Weights of a small mixture-of-experts language model, trained from scratch on English Wikipedia.
Size: 11 layers, width 160, vocabulary 4096, 41.5M parameters.
Experts: 256 experts in each of 10 layers, 8 picks a token, a softmax router.
Training: a variant of SOAP for the experts, 5284 steps.
Below are experts of layer 7 (counted from 0) of a mixture-of-experts language model. Rows are named router (the router's row for the expert), gate (a neuron's input weights, with its number), up (a neuron's input weights, with its number), down (a neuron's output weights, with its number) and show model dimensions 0-159. Each number is 128 + 24 x the weight over its row's rms, rounded and kept within 0 to 255. Numbers have three digits each.
After each expert's rows: "comes before" lists some tokens at least twice as common just after its tokens as in all text. This comes from a sample of Wikipedia text that the model never trained on. Tokens count by the router's weight.

# expert 64
router:120150124166100126119117099126132126116147111138158153115141143129109141151146113152150157145113124149118075163147070135108151140121192152101114122096142150167132167157139122141138112114143138137061156086113124103128144162122138123148094130115113108104100172135076134078142096130143127113126139100140171130106115151169100119101123135141187105118108111147111165105156118122126151115123090080110137104153088137176110117118135151150130131150148104148148121107145106149103116146078174
gate0:166171174112134106153099088104107117140111138145115150153153119156093157125129099097076130144124127077146114080134104127143158112129153140166160130117153128141132082115090151108123113107168129163126154133150109143111098102127077121139125160157111123113125128114135124137129158123150160150139105111109133134114116152127141154123156053150115117153130145117141135081157139173132107142118115109123150119109107129166190105215086110153141127148097127112123138151139128149113118120151116
up0:155161186154168134112078090116120114125158166142114153121150154164086108152098099110077136136101111113149105101138101115121130148091154106151153156116155166121125102120117099109144108146113098169109111099138140141126148122088131143140136141105107122114126127153139131129133141091103127137116107157160153110097154118135156141140169127118136106161092132107056134116146112158114116101132113130119066128107126141118185163178159126154138107149172137128133142124094128183139131144129120
down0:115164109120133145162136133104151119069110143149101103136108100069112151106147141125130158115138129144143141140179110160142155084105166140113136138119137092123109134148101138140095172150136083138119137128105096164146104126129135132132141128145131037165106112135130120132114133129158082146115176129109143142131130134149201163166143138115109130134144068125127098120120117149128123111146105119144120114150129162152115070123112123127088161148148140158093142143157144125074121112122119
comes before: "0", "9", "5", ".", " |", "8"

# expert 41
router:134124140078112178162176142119137121127093108125127135106092145124113167161118126103118113128124103130142140106123124097131121097147123165131106122131120171083147099115108138132084100132089147151154137135114125162127082140123131107142115100110138098157144121151214143118096156110115142123155125089113113127141123100089184096140102134125116135140148120094124142131140143144128123129123102165170066138086149146092105123127120134169164107146162146158139138149149143125120138058112101
gate2:108129132126145117151112106117128158131123121125153081133142118106120085129110101184116099111119124134143169148117081082140109117105116190132114112118083151097128157143135125098118116145074114096153113104128118112130141124135145104124130096113137156134097134132181148118175169111116099143145129139129125143121111096075166092126121174129083133137133128108129091187122119140115121142112131154172104144148140182147133130113127095157107093148134115124166100112160116165154164188141135
up2:180141161113150152129138150136130131159146181124076087124115153135115124134127094148101170136126103105127137100189101132109091133104134122186161165138120173110126127115080097107133128134122105121138126122108151068147095118141133156147095087093118126118143124121096131156093156131093136083159133142137136158142135134108142109143141141129126138125140141114083058145135112119126160088134119119151128124132139126134121155139115127159159109141140134125136102132172117156128176057159122
down2:145131164102110158090136019153154107109096135103135137144142099122108129120125130112142132105148103169123113138119097137119117149152150125138117098153126123119173113136155133120111143124079149107149114083140149146160096140087137088103131150115125176140118109122140171130105141135120140130141118122124107122125152146118159149121112129163162094176145146121149167170129098117067062107138128120144140153176180124130100115111136130147138130112129125137127108120099173096132100127151137
comes before: " the", " a", " his", " its", " an", " this"

# expert 46
router:091130129142146102126140071135168108137131109115086157158125143118092102113136087141110129097145110118125118126141154173151103092116102149114168101143082148104108102112142141104180157124130101145160126145134149118149088117098169139118135114122164117124148136133142153129106120143124187117151088114092130155137148091123104108110121191153162144125114132171147122119114111165105138112151136119112119127173124090103079138146122147098145104134137154169099137147147130127098120058121096
gate2:109170141133132093151132094130162165120162128134127139134092105156121122100159122119137141129140096095109081150113138151135133120148149119126133116123109094129140139167106133122128135116106126104155150104136149108062119104094103170118136076131140108135176137094153123126137116119128150119129086136108120134122146153151173082131147166083128153125152054181131121116094129140170113127141117137094150086142111138097083171099114155073141142092120146128132114146172132158122150103134151
up2:119123103121144138116143132117136108127149122155139109090110145127142141077172133081161094110159139146159108134155086137115100166140091157145140126113125107162115111186106162163111099153123160137151137103136115104123134127122118133123109111137139128157147081095090128126116175115159135176181122139117163123123109114155146114112125121123082167122127131145138158076154117093137128121137111143104146083112111143092128178205122185105106135131108128096129107104145102137137147104110115
down2:144134110114109146162092132119122106152132156143181171132136095141140090153130145115125127115169177136085114169116134150112141129113065128163107173129125169120129111123183121130153123132115135155149161130131129100175137090154133145074131106121135109089121086127135104119121138145124116097135100102191091094139141179076118136126127164158139110122128135130087110114129126106093164103142136096100112134163137114102106102102144115117131133112137104111124108124128143134152179099166146
comes before: " a", " to", " the", " in", " not", " been"

# expert 236
router:119142079116163099127122058134108179124131125147128077147164076118153118113121159127158128084157149123153143112129086155112128146125116138134117125160149129160127130128185078163140156135151106124149156141120156129152144121128133073081132135096111148135100149147153107157133119116129107096170119150100142185149122117129132164177121138109097141112095147162133156104125119120153093140167140121125134134082135151164113084155082134105127110106129138120149118139134115148124133117157100
gate0:091097151098145154179089150119152089125148115139123107092151135112122131116129099109107119108181088153082129130113150137152144156105153123155140125115130137149153115109115089142085155110121143133119130167118144128143137157115104133155134141132164138103127159138147080145139164110122116110150117166110130142145162101132125137118138143120095116112119194115173112156153131097069143113103146145101178100147115079152129119090102154125139175103136151118154062137132110083129143131135113
up0:152154173096129152144129140100111112119149124162132118105150117148144183110109122082089135123118108103106120134145146179151152107118125090167121164105134107159141134137125088104092194139146124135112099167169090126143139154103088136142121151124156155096134109128151114132146092132091121126153129133155137091103110126135110147133108113163106123134139188091122140162149093112123122164120131144107136103153129093111142141107157157085135180140112158156125097127124099095150114093084147
down0:159158130104137156147152129127113156107141117111134132154109091087141144186122126110119140077177118110165136111142086120138113121116094111130148105169088139086151141139141133127169107129131090098109120156155151139131158129132147115107143133136092130094100132096128126132129112143177137161143151125105185130125088136076120125132107130103152161082095164111141144093159121097111108148126158125120138142141114111168144150146106173114095120101107129123151105175097073122178125105108141
comes before: " ", " —", " USA", " W", " Mount", " T"

# expert 91
router:164154165125146152115125092093106146161078150151113152120163115092138135118168128134136099117149132166146135128140158146100127119152123112162110100154140172147159149121111179132115167097154179161098153118156138149108138140150104145138140168127099154130134132136112114136152148101144110148100129130134087147107113125160119129071125104107157123137105131118083120116126076089121094136120141103101146111168159152111121146105114137142087125132116150093137146107115075105093128119186083
gate0:163135137152114101120060130158136104130126139100185135112120141139110141113120135082116151147106152203163126119148164155131124091091067125127120121125098097110158120153144145118131135140084121123102143125131136130150105121160113179102168115092122103143096170173107162110115137109101159111112146152100124148147129113175155150146160136109097160130137108131095090135131099114167110163161149155118125102124119123162123124092138134107116126119153094146154100164145131138144127099137105
up0:127121119093141107119186127120119134124129160154138105156139160129116121136159132116161159096102084055103100138119099116159122162118168153141149127121135134125066117115123103144125128108136120169141124112111125150146137126096137085158093148176091141113134100100165124116105122148147094156135122092152136111108132172070099101130118127149157103148136139158195157142154161138099147096141093121137157123117108146138126162141145084148155103120097151085140118122147136114133153130118154
down0:177085151112150164139175112129143129160133108110122141158146116050099096124144088103128111149078121115079105130105134150137143133154168100125122126139129064121159146115094159133140129119085149165132131111108176130153140127161142110128155134146120155122075137117107097131132119140153130116094156159116135131146143083085145126112124155160100121150140127137129135134135116098088114108143156108114141146126151135142123122122163124153081065170115143114150123116146136152092165134130154
comes before: ",", "\n", " (", "'s", " County", "a"

# expert 252
router:111138093146141133114151062148190096141120136123134104141119088150100113115127090118108122089146090132128155130126125173142114105104100140151157105116113141099098106118132121096077129144158111147150139167143107124153109161158152132105115138119150151152099123144146161121118151136130185138153146095158097148183135103145119144121105161149136125149163094139181158104159101077129119127139134144137131101125090145120115157140126113111159157113135132167117128157097103123079150084100131
gate0:113134134135116148121143107113137108131160152137092115079095111137165166100132129127128144118149120107157155178153153133137130128101132145107126131155120111136139117120121156096136121125105130114129114087133127154088167171131139140135133139155151080104137104139141105090109104164087133168090121148129145092122115150107106070148078161134109116120090128159120109170141158136172133111132151115075160156140141107119168147138056141139057169093115127114165127142127128150118129100143130
up0:110102139157134134105151087133096119150130132162084152113103091147175133119148132105126114091129067065147104173161115133145136137118123147139126113184146083117117121136148129134127103143139101058138111152125128158107157122133127081101121107144113148116163107156166184112128075104119103128106118124119113134124133135143131117166108124137153130134116121106123102149104108116160119126126098124118146170109151133142143127156094152140103137084091111171160127133153140161188165138141128
down0:121132158111111146113108110095136127138151111103123113125118094145149097085163112095105104121157095075072167135152154161130075124126118161147172125104141105135103174102164150127098123132138116145138099120164114097140063164136125147148124098137142138102104111177115155132145140202140145143102161136142101144146170133122146133158158124117122151103157116138090114108108124149176144113118137115107133139104138097140149114112095136085123127109123139159161118113169113133144144101156117
comes before: " ", " a", " the", " an", " also", " \""

# expert 31
router:149123143125144120150094094141158116116136106118190166121144158086122143132139091100122134099118122161147100155145081089141173126151125169127117123124099137129099148119157160108111140117113142119128134116119104182159159110082131124144113177112110112079132148121087150090149146115146105152165130144118156117078148137074111101124164122147129098123109147144125122102149165143097143111103076118106083097122109160137127136131145147135120134162149119149154102122106120125162111176086148
gate0:089124138135142093140131116167140141147115123119148143151173128125172091152185098108133130111112141157119117132108164095087098141138135109133125139146173096124160140107130131155112158085122134145095116119123140103111140137137194089098126120125140151138098160142124094143132132149129154124144117132148121094172124077096164160111138131099147139119122136140088101152143110147100154168090146108111128165127127112092090143084136136118123138045112116145164131154094099138142137136095162
up0:171121106094150165117089130162124128152128149125113166142118130114121122132139144131158143051160097124141076157123119142184104131101124094165142123078090124122081122133128123136151141143134144128168158131146130121146141078099113186150098134167132121110121097167131113141121113167163106136122157169098098121093092134155148171140108167095152108111155113144109140165099113117129098132127110112101133111136111149097122113150108129128113129119131164089133150080162153104141132121140121
down0:097127103091148139137118136150116133080088143138114137162154142092150106119126120155119185127111122147142106145126110152120118133139130085163141110119126155119175099143094143141130131129172129143143146096116123091104141130138145114174117147170110072101099131168114086126087149136136108165117121095116088165102144143148143125106107152125086115137132159120166076118121087173102122087135137116123158131142140140118114196148110137153130136160117148093099134163151142123145071126137109
comes before: "9", " |", "8", "0", "7", "5"

# expert 3
router:115123143144104163123074121113141124170086106103162109103126134174102134082134167131096140121115124086140111117133152104140081116158108140160127172120168154148152169153119094114124102161159087129198151114104158139110152153127096170113105159159113114120098157132100153099109110153103104137164140168127119091116153112152110134122110156121090107102129127124146152119143118164129145102151164124097134094122157152105090130118112120134119119093107113120142094146128097128093129135115148
gate0:098147163148179131080145110155151102113125059092143129113114150165132139135128101111114141120132164158130109164060134128123090079169134158132171137103182111114139128120101110106128124140139124139170116101129127139112148182143107115140123137129147117097156106168077094082115133115127166126138167105093127123134141127130125153128119142156098146104110102137182154115133147140133134134159123146121125143094107148143118066124139131109130146109147132118094117156144120130106110095089160
up0:117152133110209117112126115156132129127149121114124117121101131104112109126091150152133128098122116122139113124109111071134123139107117169119152199106162126124121146114118129087141134102151109190094135118098145121104127157096142094137126132110130120104185129147113127090140152100134148104109116142159161098181112175113115114122136122106121120127066108100131148174117184129129105162151157091127106191134103136116120135121124129145118129133138170128137146175105162130100152115119108
down0:096125144136146133134185120122148053128124139120127130119114092121142121111136127162129118130115174111126130136132120116160126140129117154086139126145173090135121128153106141141161151104161133133130143099124162095081142149134094111117158110119151137136165173138087110156122119129055123130126138119100121163162111120178127131110102160133116092152126112128131173119110145173142068153074142145113077129137145170096179133116133164091113145104149108124117136122089125098128122161131127
comes before: "|", " |\n", "9", "ric", "ively", "che"

# expert 125
router:141131169104099107159142130100119137158077163135131145115116133112141135129144150127100120152120158113117144160144112135132131159171135133144098131133136184140113119123158150117092108084116153133118155118122097138139154129145102135123166131149160149140144114156147101112126142199141071106126144161150058170093092146123141105092110129097132127116121129145103110117126109113120119123109129110131153136169107158116118130108134141164092095147089133088151145104121148104095178108180066
gate0:141135131081100149132123138108121106140106134166132125142121132102138102110120160130123105111127133146093104163150102142131082170123151137113167078163149158111071149115179156141151101138127156133150135141140125137082121140105133151139134156122156170135139146116135106146082140123140114177188109127103118139111145123104124122133108130103105132142093108118103118141106141111103131121119137148149105179206147129160085133084147142143120107148125113079150111101151079099075151120147104
up0:135130163120162149128174097118107137083109160106133161153201126154124115161178099126103132166119143185118156124130158105122094094156098073114126118116149127125178123129067099091139119125147138113139154092127140092127122108133134135161133164132138128076142130104119159115126157106113144136138124143117121125161118141112095128139101098105100112111186136093146140138136112145144119193118155156108115113093151129143147070132148117108112107129119137142114123129111169097127134135120128
down0:138157117110138111139092093131142146171150108137064128122091133144122144160132123135100109113171134112091123204152120145100123135113121134085117135182118120134113158150132153132131176121103133138117125145133149159114078141138097133143145118111128120134128146167133105132134123118135114109103098131158111133111131131187110115094151154176118146134147098141150154132095140132132143141152109131118162108121084148120125148111122142126125116149143162105099131168117083086165089037105098
comes before: ",", "\n", " |", "ia", ".", " and"

# expert 10
router:118169145127143134114090140145154177116092122137145125120187121157123172115107099135100153097141094124142087125113131101113111158105174091169137099149161157108145125132169096157099124102157125128097106113090107143144110164149096137127166111130137130128106084107132139147142144102114140142157091124134148130086144122118113118195104096113138149109134140111116134110164106094151114142109130141098139131132098105141167143166127120143079145100117091138138176120118154123122153103094179
gate0:072116146119110099111132159146151143086085138085136110120100153108126126146166138134131089128167086147147135095095115160128113152160089109087169107082168106110145122124143104122136167119138129147131167142089118140111125096081156102146153095121134135102157161154115141113123146127137095140125103130101152139145161100140103157116092124132139117124139127149163153119112135143121094171121137138112140163138111159113117121117112206113142120112136136104105161121077150138078108150146156
up0:047152162123126145113130134127119138130146122114176163132143150149149148131164149109108110128178130139152119147138114155139102124154142154085135096136125112118138090098123112139124169143149151138144126131094118140088147131134111082164147064063131145148143117140107118113099177090141139106151123099107134125097135148143114113121085127108096096123112120163163165108141177139146065147122082149117139102110109130122117125170109168087128157096132127123133144102143117112121164125127135
down0:109129165156205155112147102119128087136147133080174125120149123103112112153163093152135086106168118117144127128072084134157139159147146157140145114120120110106120158131167133115131110122158120102102107112121117115152103107113103124140147138187134151104147133135126108083119073122124097192147112097164144123149114105154177105117126154143140148109121108153139136147125110105120115120136084175152132109098117116105164123119155135130131138099101136122097082159118121095122116126135159
comes before: "9", "0", "1", "2", "8", "7"

# expert 15
router:157151108124155162118138190103117139111155074149082120142156115112154147124131076134122113131118113116108147140140152138145069110125148089149132142129134135177113101136098155095143133102114178115186134138124137153139146098086105074139112152079162098171138122126142101109164160113125111116092122178140134131126132150079094133142089131093134124125129160117157121120115145112132129116118077139148167099090121138119144082127117135148107125123131129146136109135186113142142127118113109
gate3:103154132126152152167129136146119168088131117129073154094134164129162180160049095112105121132108086143174104151123118134127110108134091232118162129122143117085132136144095120112139110126166121126118161145138112120137107114118142106159101120116117154172128141146183142115136136117141112152150156141119100121131121120115162107131140091116124151140128125118128083121158141152120131094103091144127111124132130160119142115103132142121112144154132133121144097098152092174124088120143135
up3:115083165167100109103116115112127079125110119110178080166143154137067093117175160123113118118163159124105142088150127122115136141118103051157119140146113147149150147103122105186115160122082121131108104096142115124117127132160131130095157122110103134087160158135111100146122144143130111147134111106122127152124135134155113170130161137162147160143106124135109115107143134126162123132158175119117127150097118104101123146117133114156163135113152162136139124077101110113157157158100138
down3:115116127134111126124124126145120163075180119106105133124119092099101129148125136149079144099118106156127106113187129146101103119134115168162137106145161161165188130107101119111113121123123120128142134130148100128121157131121118130151100138104146147112148154136184130105153151136169121134152144149140108105157096137108115094148100148130120122118128134116130155092097192087108100102134072136115149138115156125091157075158066118107152166188115130140124147124131154133155122153123111
comes before: "s", "ed", "ing", "er", "ers", " of"

# expert 181
router:143147156099118096133149094106115141141079133160130161149187117103101125125148127145111143124121101102139125139132156150151153103138153124166128118125117149152171128112129129109156150130154130142129150134128172147162124123112131134127121150124123135129088135125155126135117103104154107098115192145137076170121099119113123153085136122091160136152146115177111149131121082147118128130166144068092104094145150163155127119115117099106110115105063143118114091136112121096148155139180064
gate0:182156113093111140146112131132152182139100158159114134091136129105142159107093097143079110108123125138112157133122167163103152103114112160130112114108141130150121144154154125154112120118096117153148138137132106127135149090161168138117138103131123125126144117099119122110225128119096121117123133114160099140143158136096161140111140158082112147124113114133087116103129157101110131103119124089154090146118135077085109130120136096141124175195160115150164106136147111133138111156105125
up0:167135129123129119149107109130141161107091129164125150082137112130135147125115098131061147148139112136107149114126184184128155113115127159126123099095147125121112153160142130167109092119126127141149127100117095138115144080125168142150108120119107113099139129115120136124212143117104140119128164163179104150133152120112152120092109087117129145167114121141111158132132123123118128144157132082114070166133099096102118109114093089115114146190121107115117127125160102134153144170119112
down0:158109140134167103142099145132099119147125157136084169130105142140136196086140177133122120118148147164116136134153136157149111148129125158068100135119089114108132132160142160119147105162160132116102163130101150123124145086136118134131127131108128119088127112173140129133129145141137129109146121109089103170157091144118123151160134139099113135124118117101095154100116086110123156127164110137124084114133084098080178119121125158124126124135149124105132128067092061151143156147132149
comes before: " |", ",", " (", "\n", "\"", ";"

# expert 96
router:151132127145131119154124095102095130119141164099128137158134149119126140147150097132165151154126123117098107115162170116160113145090127109174137179138161132164152128078116115177178149148124128095154114113139156127114098129120150108136096180087097092134108178115084143167112114104162124163104137134113123135127125139139140153108109136128136156137093096090137123115143111160092150112150140096086164127122133172109127076132121111129105140120129145090100121129150083131075101119150121
gate0:155124149099146130144130107145127146154197114108130073141134148140098101156081173117138140119135164109102146165097168083125162137115114087143132153148108145145118162113117136119156128101131107110136113107170127105146116094109154100161123086147145124116119143121090146124116141074076153140121136150077131109125114108118170135115080098076129164131156103087136114129113134186131129082132131125139121138139161163123156141126155096146151118128150114123102095132140150096145140135142106
up0:086129093125116129118137181097134116112074126152110182112135134107116149143166092128131138158136113143142120131159087172126117084136133151108098163128096103104103083160126117142119114120127129132130178142074118143120136133109129151107155161131085122153093114121178115127145112158176094102130141136178094148127147134130102128153180133167115133155095154176125106106115139086113148161132120130104099106152099108159140134127126158115145130117091116140165105125120096177116121144127129
down0:143133127159177103123168125117150110155134136133118067114126129101115102180115154148112128127129151110132102105098108124094145118100124142132195148131130151120139145168151141129108088116145148158074147108083125137171118106127141108120114105142120143075138159152156123123159097101140187147117095158095107140102098114109151146128097144115115139144114096143157108117126129120138141098091099165172117107126117171119136175132122126100148151131115122175103071136125148169128119116097125
comes before: "ing", "s", "er", ",", "ers", "ed"

# expert 36
router:126105098124103152157139155116153105116095154114130117155137134181154147131161138158147126170143150147112140069115119140124137107131136099106134146152113062096136115160144124099131131177122108085171114120122141138115123127139145125125164098134127128150127090122086153090119128100165138110121164114121170127093172125084167134105095132121093150171094131170110115103089124130133153097163091141141114118148110170121104099168145141146126111135132132118151139093088104101093099159149140
gate0:113115137147121180119136139119122128137105133130166092111106185123151134086156126100144152147090137143125100132145122149120148134180122137106120133147122146097079116126132085130140140135122152140136149143138128108098123126113111127122067143095126094137151111116132109122131165138130108044140113118082147135128105115188105147148128140128161087180118096090100105106115131148100114124140096126112136119155127152137077127105119134127154098174192150097141124082119118155149092149105107
up0:107153146138155117146070110136084129121131140136097144150135071090102124136106120121106113112131164124117158166092137099109152137067103135152139097129094107103157137184106147154082100103149104172120134096154114136138130119138154113160123091106145109118098160181097124104131134143133151152099111135127116144138141103112123104153107093118163189098139119156159149161135131124101141111132123153135146133095131129176138145140159147104139115161100121120096160162151091110135171137122137
down0:128158155101181138109091104133145174117192068160119155117124169113125120160143069135068118104108169126106122128168149127124099157140139108129136138096103148136122150122119164162141098119137136141139148108111159105179120150117135160104125145143172142103164106138128120096136077130159168100160125139130112123127090141097173126160169098146133119088152139152133117145139115092116096096125132166103144109114117134108157109127125095107127096127127151122109103111119133114117124115132100
comes before: "|", "1", "3", "5", "2", "4"

# expert 150
router:153143131089130087147134152070149125122086158143135139132155163090119108100169115135082133133100136126141142148081157150113108121152141118113113128135113118168128153124050151123106159148120132129138176156126123116111152136113137131148126181132088102081110146115105151113133133134154133122113135124160108137115147128118163126062110089117161086159126121176133115121111096115116136112127126107111175128151153131165128115132170114131086124171105159095118155147121121137109144159142075
gate0:115143148120173109151070105121110139131156124129144123140140122126100141118118124120117168191116111135123129145096132152111120117119129115086133108107137113123161119121063119124137120156095133138124152135128062137093126141156093153171137182178129114142091101101097119109108159104105160176146163155140118132166096083140147162102131121138152137124166073145130093144076117110126113103106107114115149151118138128133151120165150132123159123172086135154107157160106127105127144151118131
up0:143078107164113089111155088132105119107125109102097129166147101129125139122131149105136163095180138143111163106111144114165146147107149132155124115113131115109137138118140183118098137140190107128152083125155140123131082075121145093079164158096135155126163151077169131137115121131155122064129098122086105151098142125132126119125123133122123111145123120091133135116136127122106181125166176130173126118120110123148115109103153133175118111114163111095111141119165110130114139141141140
down0:127124129158113094153074158141107095161127148121147165119142105113161126139165118093133132134141112123133081143089153103120091124110133125162161133124137151115127177098137156212127166117132146103139109121132146119113145088119145161157130128140141119155116126113105104126120111108122148102170117142112127119125159124120124136119130149105126094131105180127114111167115116112145146136132137124125094128124182158153137106128116140099142154116130145103113086168083145122128174060093053
comes before: ",", " and", "\"", " of", " (", "'s"

# expert 101
router:099124153157102155137143148112169125122146130101149122132097134077134159125176125106150139164119145090101128127172124144137142086167130174087093098116113121157114155177135171101135147092122129108073143110148165127124129139129131117176113105133105138139134142129077130085127106156138132091130140098122146110127103163114125123132156141149159136104155109117177114110160163140122128127096092117162138119152110160168139128092145107163142140179120081124124109144137104112097093138102149
gate0:115123155110145143096150115077127122133123120148079205127104122117134140127114125108139060125159134159144097111129128112134134134160109127136139147110131107105092087115149100146138089101205159130136132129144136122111146150097126156111115157103155099108110139118123082159088134166107158120119181129171153129125139097096086143149114164128109185110094148122110114103122138158121106116131122165165105097155128129090158136111137122120162117107150171113168132117123124153112130127132109
up0:131125084141135104135149129162118105113129162119097137104126166153126125102105100109150159139126084120138151097150162150128152102118100107149126119093138123124117114161154130061098139133167108138127133148107120132124069175081175171129148139119142142123084144133122153119069144134095135134095138121148136153106108127150154124187143128126107061149175114142129162107117108120101156147113134116107149131117106161159092111119106141100095120116146106168127115145156127156164090117138151
down0:171073154097103112153160142145115118179149119097113123120136120114109119155122091098144120140125108134143150088132128151122135187123103107175148163139099130134080124131111128123120126165143146080138123146164158115140130168099167123091145116087116109176149078158140134170151106154133129120132103136153101106100081124088119102116135135098118118126126142110146108123164086111099170139110171156103137143139143130124104128139175129165139091138125120111156090127145100123156128090139143
comes before: " |", "0", "%", ".", " |\n", "5"

# expert 155
router:125164150133144127143182119139114134130110140112113146124102084107130136134154168062107115101137173128135111143133108123086125107127094095082124116151099113118135133180095141114093139185112150145139113105160108142146105127136150162099137153086102095145147112140162115134087152165145135112101124113144142150141162088109163109097109132103139125090135115079135102150136120168126144150165121117149179150155143115127118117084124108165128131128156139112176147107111113150176115111149148
gate0:138121148129136091130162154143156116160151099082119092114144109158116142133164167130124122124087168146114118152093128129111147135137131111129140133153096157117120165110128156159149143157111101090108095083118145102115102131111099145162134123111126144123114097114091183105130149107119116097189156113154107158145120149121150118158081110104104141105110152098136132131120091133182116109105126118113095167147143116148142164144108089163144139126114159126134101140093172095188089106139109
up0:165081120141122172124071134142112121102086112150117116164129128136140130138097109142119135171123110084123109083117159127118162120142144136142135174112119088152136146152132123125141134128152145138132123121120120135161151145098171114086135134107116104135089130145118103111131132160130103142077112105114135167129145131192091159088173146130114129160100116173179091107115156123121169142085137109113160089134107136130138092151153191129112157135132103140133107104148094156097118131121142
down0:108139136153070122113169122158118146178146105134143134095163121121140155149155136122141107125110117127104170134136139100142108126130146122131144117128124171084160156106102112105122120133156064116127116129059113113131152149117091100141208154138101126112152122144134128122115142114139124138157066087133156112156156109147092139128113122158151163121123138150099099069132152121124151110098116144161119094108083146108104107153155128130154159148097117166111120122128132121101165148121156
comes before: " the", " a", "es", " its", " his", "ic"

# expert 25
router:160145109111171145129125169090109133138144073136153132160127132133129138106165069123119134130134157163118120120132160124120122151125136088124173139113159114137134117141091091146170096119075110100153104143122134105136155145107136094124095148133117113143116100111114100124094144093161101134069130116157125122145129139150099109082124089120178165156147144145142143106108112156096162118156120137113170135102115116131138083113099154104145142115133154092110144176168145112171119087152119
gate3:153138112209138127156118104185123115091166133104081141105149117086125154141110114111135101129103098144148136118131135116170089119136135144149147115110113105119124139124095154101165129111139195146103187152087132110119162109102127100158109122103117136150114120145175135159124155120083097115135155123107146111184093144106129144152130114108122154116138137106136075115108167142128129117124071119138117133111104139144190110129114164160116121141119136130140119108130083119135104132138132
up3:152122098154118096134172085093128076152122146161121088140122127162095077115109167136115137138142131137088155089115133096128157136090115108146121134169126107151118142119137106143107133143135139119141099106118166146118106141163126155109144151106119138144103121151100133129082143138145128138132110121153144184124118071155136188136140117135142116124123096131123155155131112091139098179165149161101104151125152094081085162131159074128108117111090131148130138146096115177120118133125105
down3:142145118199143145151097137129090156134184115154066123097098093123146135138129100122137108147100138125124143112078154146165094121137110152090130118114103111146124134107120137131111126139109158139105149171131139088126128113124130090186085160102109135128127126140154171166134150134109098123162121125117110080145135129137122167158125110094107166076124142077145096097104145169124113135131101133121122120100117131128167122121127144165118125156136108119146115109125104114193144156156151
comes before: "s", " of", ",", ".", "ing", " was"

# expert 228
router:127099092146169118127124147110123118189132073117100102155129126146108106126179103144160168115107150137122125128121167096158108135157140082145102098139128119173117121126121082169147093123129123101134126095143152132137155138094143081108138178154122094094106151079109083166130155095124118115123134152148136130138123100126103140106099121118134138126113138135120113154121099126107109115154155176106179103128114112089162111133124148098140156143131169121109138157175107141152105099149160
gate0:138126151100119110179151083127144125078087152103139133137136095141108149109152126146163116115131120090097156159157135095137115086148131105156144127155071088120118157105158105120140109132133155129121146102103163133164110099125198126118159159120137114128137143128126111114110178098155149137119116165098127132115174103129146174161109139118140160094137146113099150156112086108165084165103111148144130117158144100129128107139125165092110084140135100141163104142129107156126134137130144
up0:087143160107140140142092121133149133094105138096117102170149117107116089147146103107184133127164138120113106174159135140151090142140116123103159113117115123119104134099179174133125104147143096182122125125126099168147118097116137128069155136106133133149105133110120153122163142134121150164118151088082121138111113158119144174140109131103164108065135101152132095123098148127127076181113138112149127106144159131149137108143097159157113150107095108116136129145136099121117102154141158
down0:125149161078124163164126104128126113125108122133076089113164121129133112118161090139181143107119135090132109125093164140144083122143129132140128134122110164122138128130104159122122089070120107114149119093174167161098100095117127101076104152149150149142118093131098108154088137122127133148135127156117176111116123162143089153131092100138179168098121135117135161121102127131128155109136114132132145109139128145142117126149175122124106125151182107132107116108124086108155147170163158
comes before: " of", "ing", "ment", "ed", "ation", " to"

# expert 7
router:158139096091161120145106178096105104129120085115127130109120139120136135082172124122134127149129114173127122118138168106114123136158160093172121163164138123155134114132095095118124070126098146098158124156135136134154114149112137133103097117116143101139083110137132104113118172112142064150116161158171103130124106139143105124065138094123155112170142133148125131102090113108110112135132132157099123111099102141124168151133111120138140131132114150136114146197152118161140141076133087
gate1:121105150151133136101106145130178106120124115160154156084159130130144115126115111147125158098152100118104138119154132097155179111149097169135168101110128111131147101142121105094170129139119137168126182133114154131109156157137126147117146140101163172124124116151091177142135102149135129152120117100169123142104108148110104138170120140082156119152124154107122144115130095137131107061167079101153096141115173091131139092161101138132117121121153095117118085113169094137103132137136122
up1:110129157122145129105144113110104136120124148152130103141110098149083152145130120125143133138103134114119146116176093150097118164158163128123133161175126121119134148141123123168110127120117143152143110159129113082146153139109165097126150145134071118145142143159151095094105093139136129138145131157090133128113136101087108085106086080140138097143171105136110124186141160158165159128140092157093125104103079124141140162173150135081120131153085118118156163173094113097119143112124136
down1:158122153081136134122142130112132178146152131101123081140146156127123120164150145124164096151140129139136064128117098140158132075121094103068136145128143160126142093128118148111136111106129112128131136097139116104135168121099116146154135114202131109148068121106175149125143110140141130130140148124124140132118091123108185121116140158117152124148073145130134152136143144129123138099144138086121121108176135144139119075077132112098144136132142171115084155142112164113101113152092133
comes before: " of", ",", ".", " was", "'s", ".\n\n"